Experts of a small language model.
Experts: 192 SwiGLU neurons an expert, 2 picks a token, a sigmoid router.
Training: a variant of Adam for the experts, 269M tokens, 8194 steps.
Below are experts of layer 9 (counted from 0) of a mixture-of-experts language model. Rows are named router (the router's row for the expert), gate (a neuron's input weights, with its number), up (a neuron's input weights, with its number) and show model dimensions 0-255. Each number is 500 + 50 x the weight over its row's rms, rounded and kept within 0 to 999. Numbers have three digits each.
Before each expert's rows: a language model's description of what the expert responds to. This comes from a sample of Wikipedia text that the model never trained on.

# expert 20
It responds to: Decimal points and symbols. Decimal points and colons inside numbers, plus currency, degree and prime symbols and sentence-final periods, such as 35.00, 02:32, £.
router:486546585504462495351534432471484547509495502587444516435478534545474516509479424605502455505453498575600456531515529412499523555514605507479436441497487474436603465551479480443427466533566529492480469500565545503504450426461516602490437556431572554439568479511548469534520501443521431487549483417489525443523470517518471490526526398542510483486563543510478621488499473479554473459500522538547586515529495600518493523553443506526556504455586507558486549577469535529549542497479472451534482499573392480589530551549522534469487515549458478476473486513424414529453527514568574480529578521357379551423478523500506583498429526437540478453543469496542436592575545510428479560524472484459495576545574450551513508505443508409498547457470541643468426552602556524473417494556562
gate1:474433565463559553508422560491527630547566534529502562524534524431553493492500517521545583583497446487476436393529550540511453450534538401510437572493433432565498464487535329426480550506521455498469496532508441580452527479532602433397514451434456452487464455594547508519463494469553519573497472505478459464381616580527561492539569496533495433539408442516579482461523487445507381585609548393542508431527508607588485459489501528576475545498447527479449508487529480450507482456394487523497546580449519472582527451397575527540404442460549443484515499496529502497531450505513501441508552552550466549521466439477546465475511449502476476531448497489488455509463507554488451531478489577507559501452434534417538553479423513431450510548462572570476579472453523479553490485543509
up1:488543539544532552494490434512531473547512576617449466437510642498492482464434472447461500425474489502470497562514531426490505512455511527460528495530435427488534521499649454527525551569496473446504458512533497531521457439589514514464456503493476467471498374464469483490509497462458404484494534435508521515455493502523580548539514460447561475519579515524495481511476386495511548532442521632398512445450506542473492405501564461512439504482550560640450495433539436457436515416502563514495550474535449526484501465473510551405524446433561534420472482611496504601482567453601575505440461476488406527492468545570477506617436540383477558578517367546445494576562431510494500512555388520457542566527491444522415485515500467570493525507487567494512506544474579402499589474536479
gate2:446598642471518509497542500501551460510457533480499548436423529462394495509491507455479432480445480499511607505451489453407559414508459511508403529414503497533483541447563458430488496562480599495376498502469534506431595450532547436498456391541451528511476557460476612404438470525486586372428437533483557481522524566550579428465501528581564430517490440428466486579462426500479536474624519449498456528497515506459578508460557549481508400472569563430444499417506477529512410462516456528497421565575565457499559449524515455525491517476471542447407554535510511497504528526486537557484595438570567507458472443474528452427466474528517404496488438455386488455472414487497521500554547485514457499513596468489509485534481467460552498587493405489453507476505526470570524545498444
up2:505549510569553464485497499479513482419474489499537570524482515583540561492412537511474505516428560476491501505528555439541549573515571487453516518515464465518552469518531521422526509481444437452417458543545486546522513426558456548511522530422463548524531415402437508585550513421455532504462486464504518463622400454462431557546505441514565446420515515531519485488567497517454523459590504393544514422523483567483431484528479494492410462405558502478486463503471471475535410510543500443488408529570523451595541366480391501483521521592480576461408477443463464566501479446497449535448626452332484497430445479454540485490476496480528357434460492514487481597514499502552506475502548547507484536634570495514570457472456509502533568588477517483467384488605489568504449556461529
gate3:567570550404537480568458547545527498531492521516457490432556505462562476478411455481428481470601415475512575386573583495593463439494474452439499612528501453478433587489568431522506485424617427478468482435505498501480507471480522549483552577504517532484499458454489423499508537498507432542457490443499571508452469475558436605519513441514480466467367406534523480509500478398591546513482485471491527579510382611461463420522489496494459568471496559598485494465490418515539553379497544431435456470447534439571473505431451510513514560507595443546492467503483419531554566492594544523444425524511511465563510491465477342504484508455546562507502532525448432554507426459432522533469456528553523545597567496554508455520470463507566416504575515521498523514514518524481554438548538
up3:445366465524483488564453527497499491479475454484446561530490478503470528524520541560466502499506532514499444476393416492517612490479468579517510380505532514466487455484474562566567407452521466390462532477543513453564515518495454457549453513434547563450484488592472578409519532490426487542508562475512520414500549506449462462477461508496536469520534444529452509492530508489406562527466514400492538467564529474524452572592433542478493450436487480444516494578457541485519454541486540511559647541452488563540479448518499559423491410482461530458470551458350495583494485403557532537490460494562496563570445457546581436514404547592472546462571525490452493468479495457530516477346502406498559382504561497485582471446492545586545487479457474446518455638533470516512601556499571

# expert 5
It responds to: Ends of numbers and names. Final digits of years and numbers, table pipes, and nouns closing a phrase before punctuation, such as years, century, County, France.
router:607467573548529561478483446424419476554481584482508520499480522443549455494497572384444541454495530479504497565445500537539487479539588466562481523541557528503657440497468556534505558535465605471490430436458438497493491533479532583529463535422395485400445518445486469553479478506485554444483453495480447474497520556567499430494512433545505513422498515516486451483457426534513464519541488377458584510503506520526479542450475492516497513458449473479534589510452506489492508489528489478446524485528328534494517564524506523567454512574529470428508513536525504529488490529436557533490587558505533612432476491493578543482758524437516512525431456470521466454517468493499437505510462350491463483492415474535576478467609556527466481497448622580545506492535573506516446458545496
gate2:366513542529655521518513486568494469469510447459450488451614529471520544401585524465532485609534495494509558554554499453500580407544518493528447507355505491469505476533483560549520499495478598500441534422418449538518485499494426502528490439457463481533445475531583554471562523552507529534389521393555516465488557481395448481456499386491500496481500451510571534423461443458495562452511486540553482477498535565580502430572476542562511478455589519574480440457564496450575487475452463540494494461457489479595565389490457473505594599637559522438449574484477573535483551478476479443434486517517476480571472480588542404483501521480487534444531537473520587484592523485454511490381444559457571582512512480540513462524531441497548466491587453512524538523481513511479519585538523
up2:585529583468466521508492494505501516528538547553532475499518521508442562623385480563571474543449526509557513365448433506506519505457527484492462548587459562482538496567586465407564471481498453441481375496545517566539481558553523443467506466600451530481510519423472542511446470515541426514531561488483516512503547545484414550503541489418427498494593488399547536456549522457377449517569528491462447424476526574497437491594449502540485506471455453533375450483485491518549534570574543443441467491478486511446478609458525453524488518529526452561476552497498489434504585498636481524397509467542473550520532588417448547507477423504533535532495496473514376421629554514496435377472539468461518419480473512551590487480506601522503495492463517525558518496466487585426532535495419
gate3:500450470450551552516496474492499538527520506570562482490506513520482453547486543453513459541490471498467565591522508468451517455413455563569468593496629542418504527406511468456492499587493566437485513518563505433491501597514509441523459523513553472510462566442556579441504586449530564449390449514445451452457511541540517487539470461505548551465488552497412549494419423497473505592529435475404464486488516452485458470613440530527437488371384541451553474515538523379454554485530445508464484475482472519511579501525442586579523444476474503552555543485445537500472538501505504554544460404442507502510577485516536598456465478537511429410499493501523418502508506409534418423579518452456516401371464526545517437583528538479524395469428451590612559500529610478511525426521518
up3:506412612524519532452485456442511594460482528447599543428491558464555446609472520452458419516468481568487496597602485489447479503417497449479523531570563486485478530439517475507425485478572512532616509509533490465461492511409533480507467571564567432488371502500491542424477506493515475444469507508504456474468469578547532546521524550462484569503525584459502491427521498551515404488526465425431409456513523432520495514542428537446495534532496435502580474494369562522455398453516540456382541524430528460416519591486569530486445454541471564551549450492545517531537572469574535569431519383490464530551496511509520500459434450559593464462505443499522458564466481464508440505564429497456507506507499491426428321600616513497524426480508436520508508472498516547546555555522467
gate4:547508491534477446490498538464420564487445499520585560369386462515542575549511437565451518470540490430471490468572482532529585444463490476528507506527595450462490419534410437403485485551537483503548586465418506517570448516514459539560465484510512585423440542518569466404487496413467515578466409650405516525616546474561473425471444587444511424490544566513490547476517582499507458448596504401589540465453516549569555540453404525510491496475539489435534449474491492475534474514546439495473480519488507568437521500525504498592534523467493507469583512575556425515503492501539453467589548508559553565463508491588447427455466443499452449498454509468502472556432549524514513493518573560505426445523524539553551507555466593518454553482477609509575486445505475459365563490496513
up4:485491395491555527459491490406457556476297555509559611468510556527532570437527520581381465426534586475469472410465487522530573508510502440460426538508488487533511484504478431449437482632462579494544588540485519535516472444433420510572540477450521515493506647468474416525500552524515542519446479516487481517527534465556483452530537568481538481467516592528543468550554574489463523513527481494607548472453461496464551549591499495484520506566455524413471471479546559511532460488485475446425469504545431461479465538549446577466524478548535437540450426496463481573478406494467515524437449476420542497527485586325487538549561438456555521507552499461502463510495502506546608456573522486585495484491519399410534578443468488549556496494484488455605451456479499548512576510508455

# expert 18
It responds to: Prefixes and number starts. Word-initial prefixes such as Ex-, pre-, over-, sub-, inter-, and single digits starting numbers in lists, coordinates and tables.
router:460457469566500504525580524438529533470522512507472488556549530583577420542543508549481551515552470412369441445482479493511468366518478418431519509432571485453403538398420516508536532534422591549500522500579518556521493427581481517559606526504579514463536429528475523419582524526549554601468430543449469487441527534474561543405456459500581495478480485431465509493530406478490484565487541481494473472447519521506545537511518380522467457498532441409383540554460506613509470562515512512403490465531561480530541433532507517409525426476446539529541510432476611476558488578551533409523459404553462477478476439479594538523411500482522505518511508529437527463562510590502567398487550558472509480454516379499437423497464500487548449541570543494506441509521467499511582471508496
gate0:508477433468530508522464590491476562381397561523477558528495573527487340506556440556468501592563455490439518430470507516552523473447391484460503570413524599432426536465558516457631581501550513450508481509630529551448432394512435493460490515565423504477458438538547510518470536501514517584490426561562512403478538466565546459491570564498639478452530476435590442493534472552503565520500407467392489545483544501526446559517529477466466477506574527495509507527485468515539425451525455430511533426478515449584551522463588575487495493473553496488580538436549557525511580512523535442517470448607439516488489456529541493488487480538484557515517504503483472506506553459504500513611563557565443446496560441524507497493435518569418428565542547547511439557506462436480562448508445
up0:483465533477397507521426468384496562418583441563467435468508480583429531538516591562416513409483531397463502570502487460523508515544592508530449485535468495476523390512614511501490434560507488566500489517538503489459497439479521552473541496443427411485486543508451446483413479413451525425559582514510474486499459528499595492563508482550482510507532538600484543531400588497559525435578422549472509487502481550504391512535546459491454525410496470498459551419505580483446487483483515554464576557497445573537537585578558486498459490511462506552438519543479471480536596539460542554550515445490423494527475499594399530461445524598446529484465529445594519508412489421523406460491514467454485588458527572392558485500462415483478467447495595520515550426489466543485527539429389
gate1:434505509533541527486465417465562459514497619438447489417513644499406458474469582456449486509489473470517553419533537412622519437369498454490515528375437497539461523519478642461516523446523536525408531414487501503524554493552492520515496529462570460505492491458421532475572450467502574455455475506518469457472606508522539491479478430486531548524557409539551486531643491510507542476450530497520492508474425557446420533452477475496580436561589430534417424562534452503490499492561492437562451480434519464560491487430455551460481574498508550523557467477535482560518464550476511520524415524561528450523586483533536497505416434449542466513592532583436512519525556450551508571464484526541483491494468423571479524368443466576544450529409464444447463576492563516425560533493463
up1:393480461447429498519632411470409472483486505515519525517445527492446509462513520450527448535489533507533524542561499540545496544580487503538538562419548541456505424474485602471484478467563495495472487415537585521460567439453434502528550484542416548535406567487435427573512499547499523474580508514539434592420511497543521440432502408493495557499512536487431444468483474511530592523584534415499473486504477471526517511502488448510602560552428446446433460426503460465468487548534512433585487426554511449585563570542447480480605494424512454539465499553455592451555491396525489568445537410481582397549521547480415598524477522521442480484583473448471500538549483506569511454562582523508487496482486522562376505468455520394500559561538633429566513463547481462571472456536544
gate2:431467528419583548433473570461466478596533512469429540479534559556502581583559446504518454564544468566537492466558487480410480415447474490421532536455560501568442539444486427515512501535471494439600482477584531431513519597502496451480471503498529456455550402403506547370501511472534501525366445434430480516481575501431562454509555466551412538516440535547493449488508452442509547507516474564506472452518457491426552470537465447500483450462521526462443445465553472485606440540612522589459497549496489458509534459492461591436457513518402524475482495531421536489537474477633577431437545477488611511511579466583620488492448424429517542475453440521483521464494533493504544494531494484553543396528455521508461433464465474518615491528545463528498405530506556489502631533537487
up2:472380450426587496473557507570447579522544447485410469538524558585470543573556474519519423503542399536501523550503427477515513458508511516482546512537572516533498482489480450480510527495481552533593426503502475483465542488513531509555503457482536443461494446493494452454501531536619634555501529485506522566471627528500538394454554494513555485465454492527470448489587460524496471568429489515548462441515412571498576561464519424517545481493570438450394528502482504515522484569532452587405508519554554547506576539505425483460506511484427520455529486460504599529609474411535553506494437502545490555483546439485580514470448479411491591463489503442465439485551444484454525443523505488430536441501513422564428455515473447544539341589399520461527443472470440404555572425486369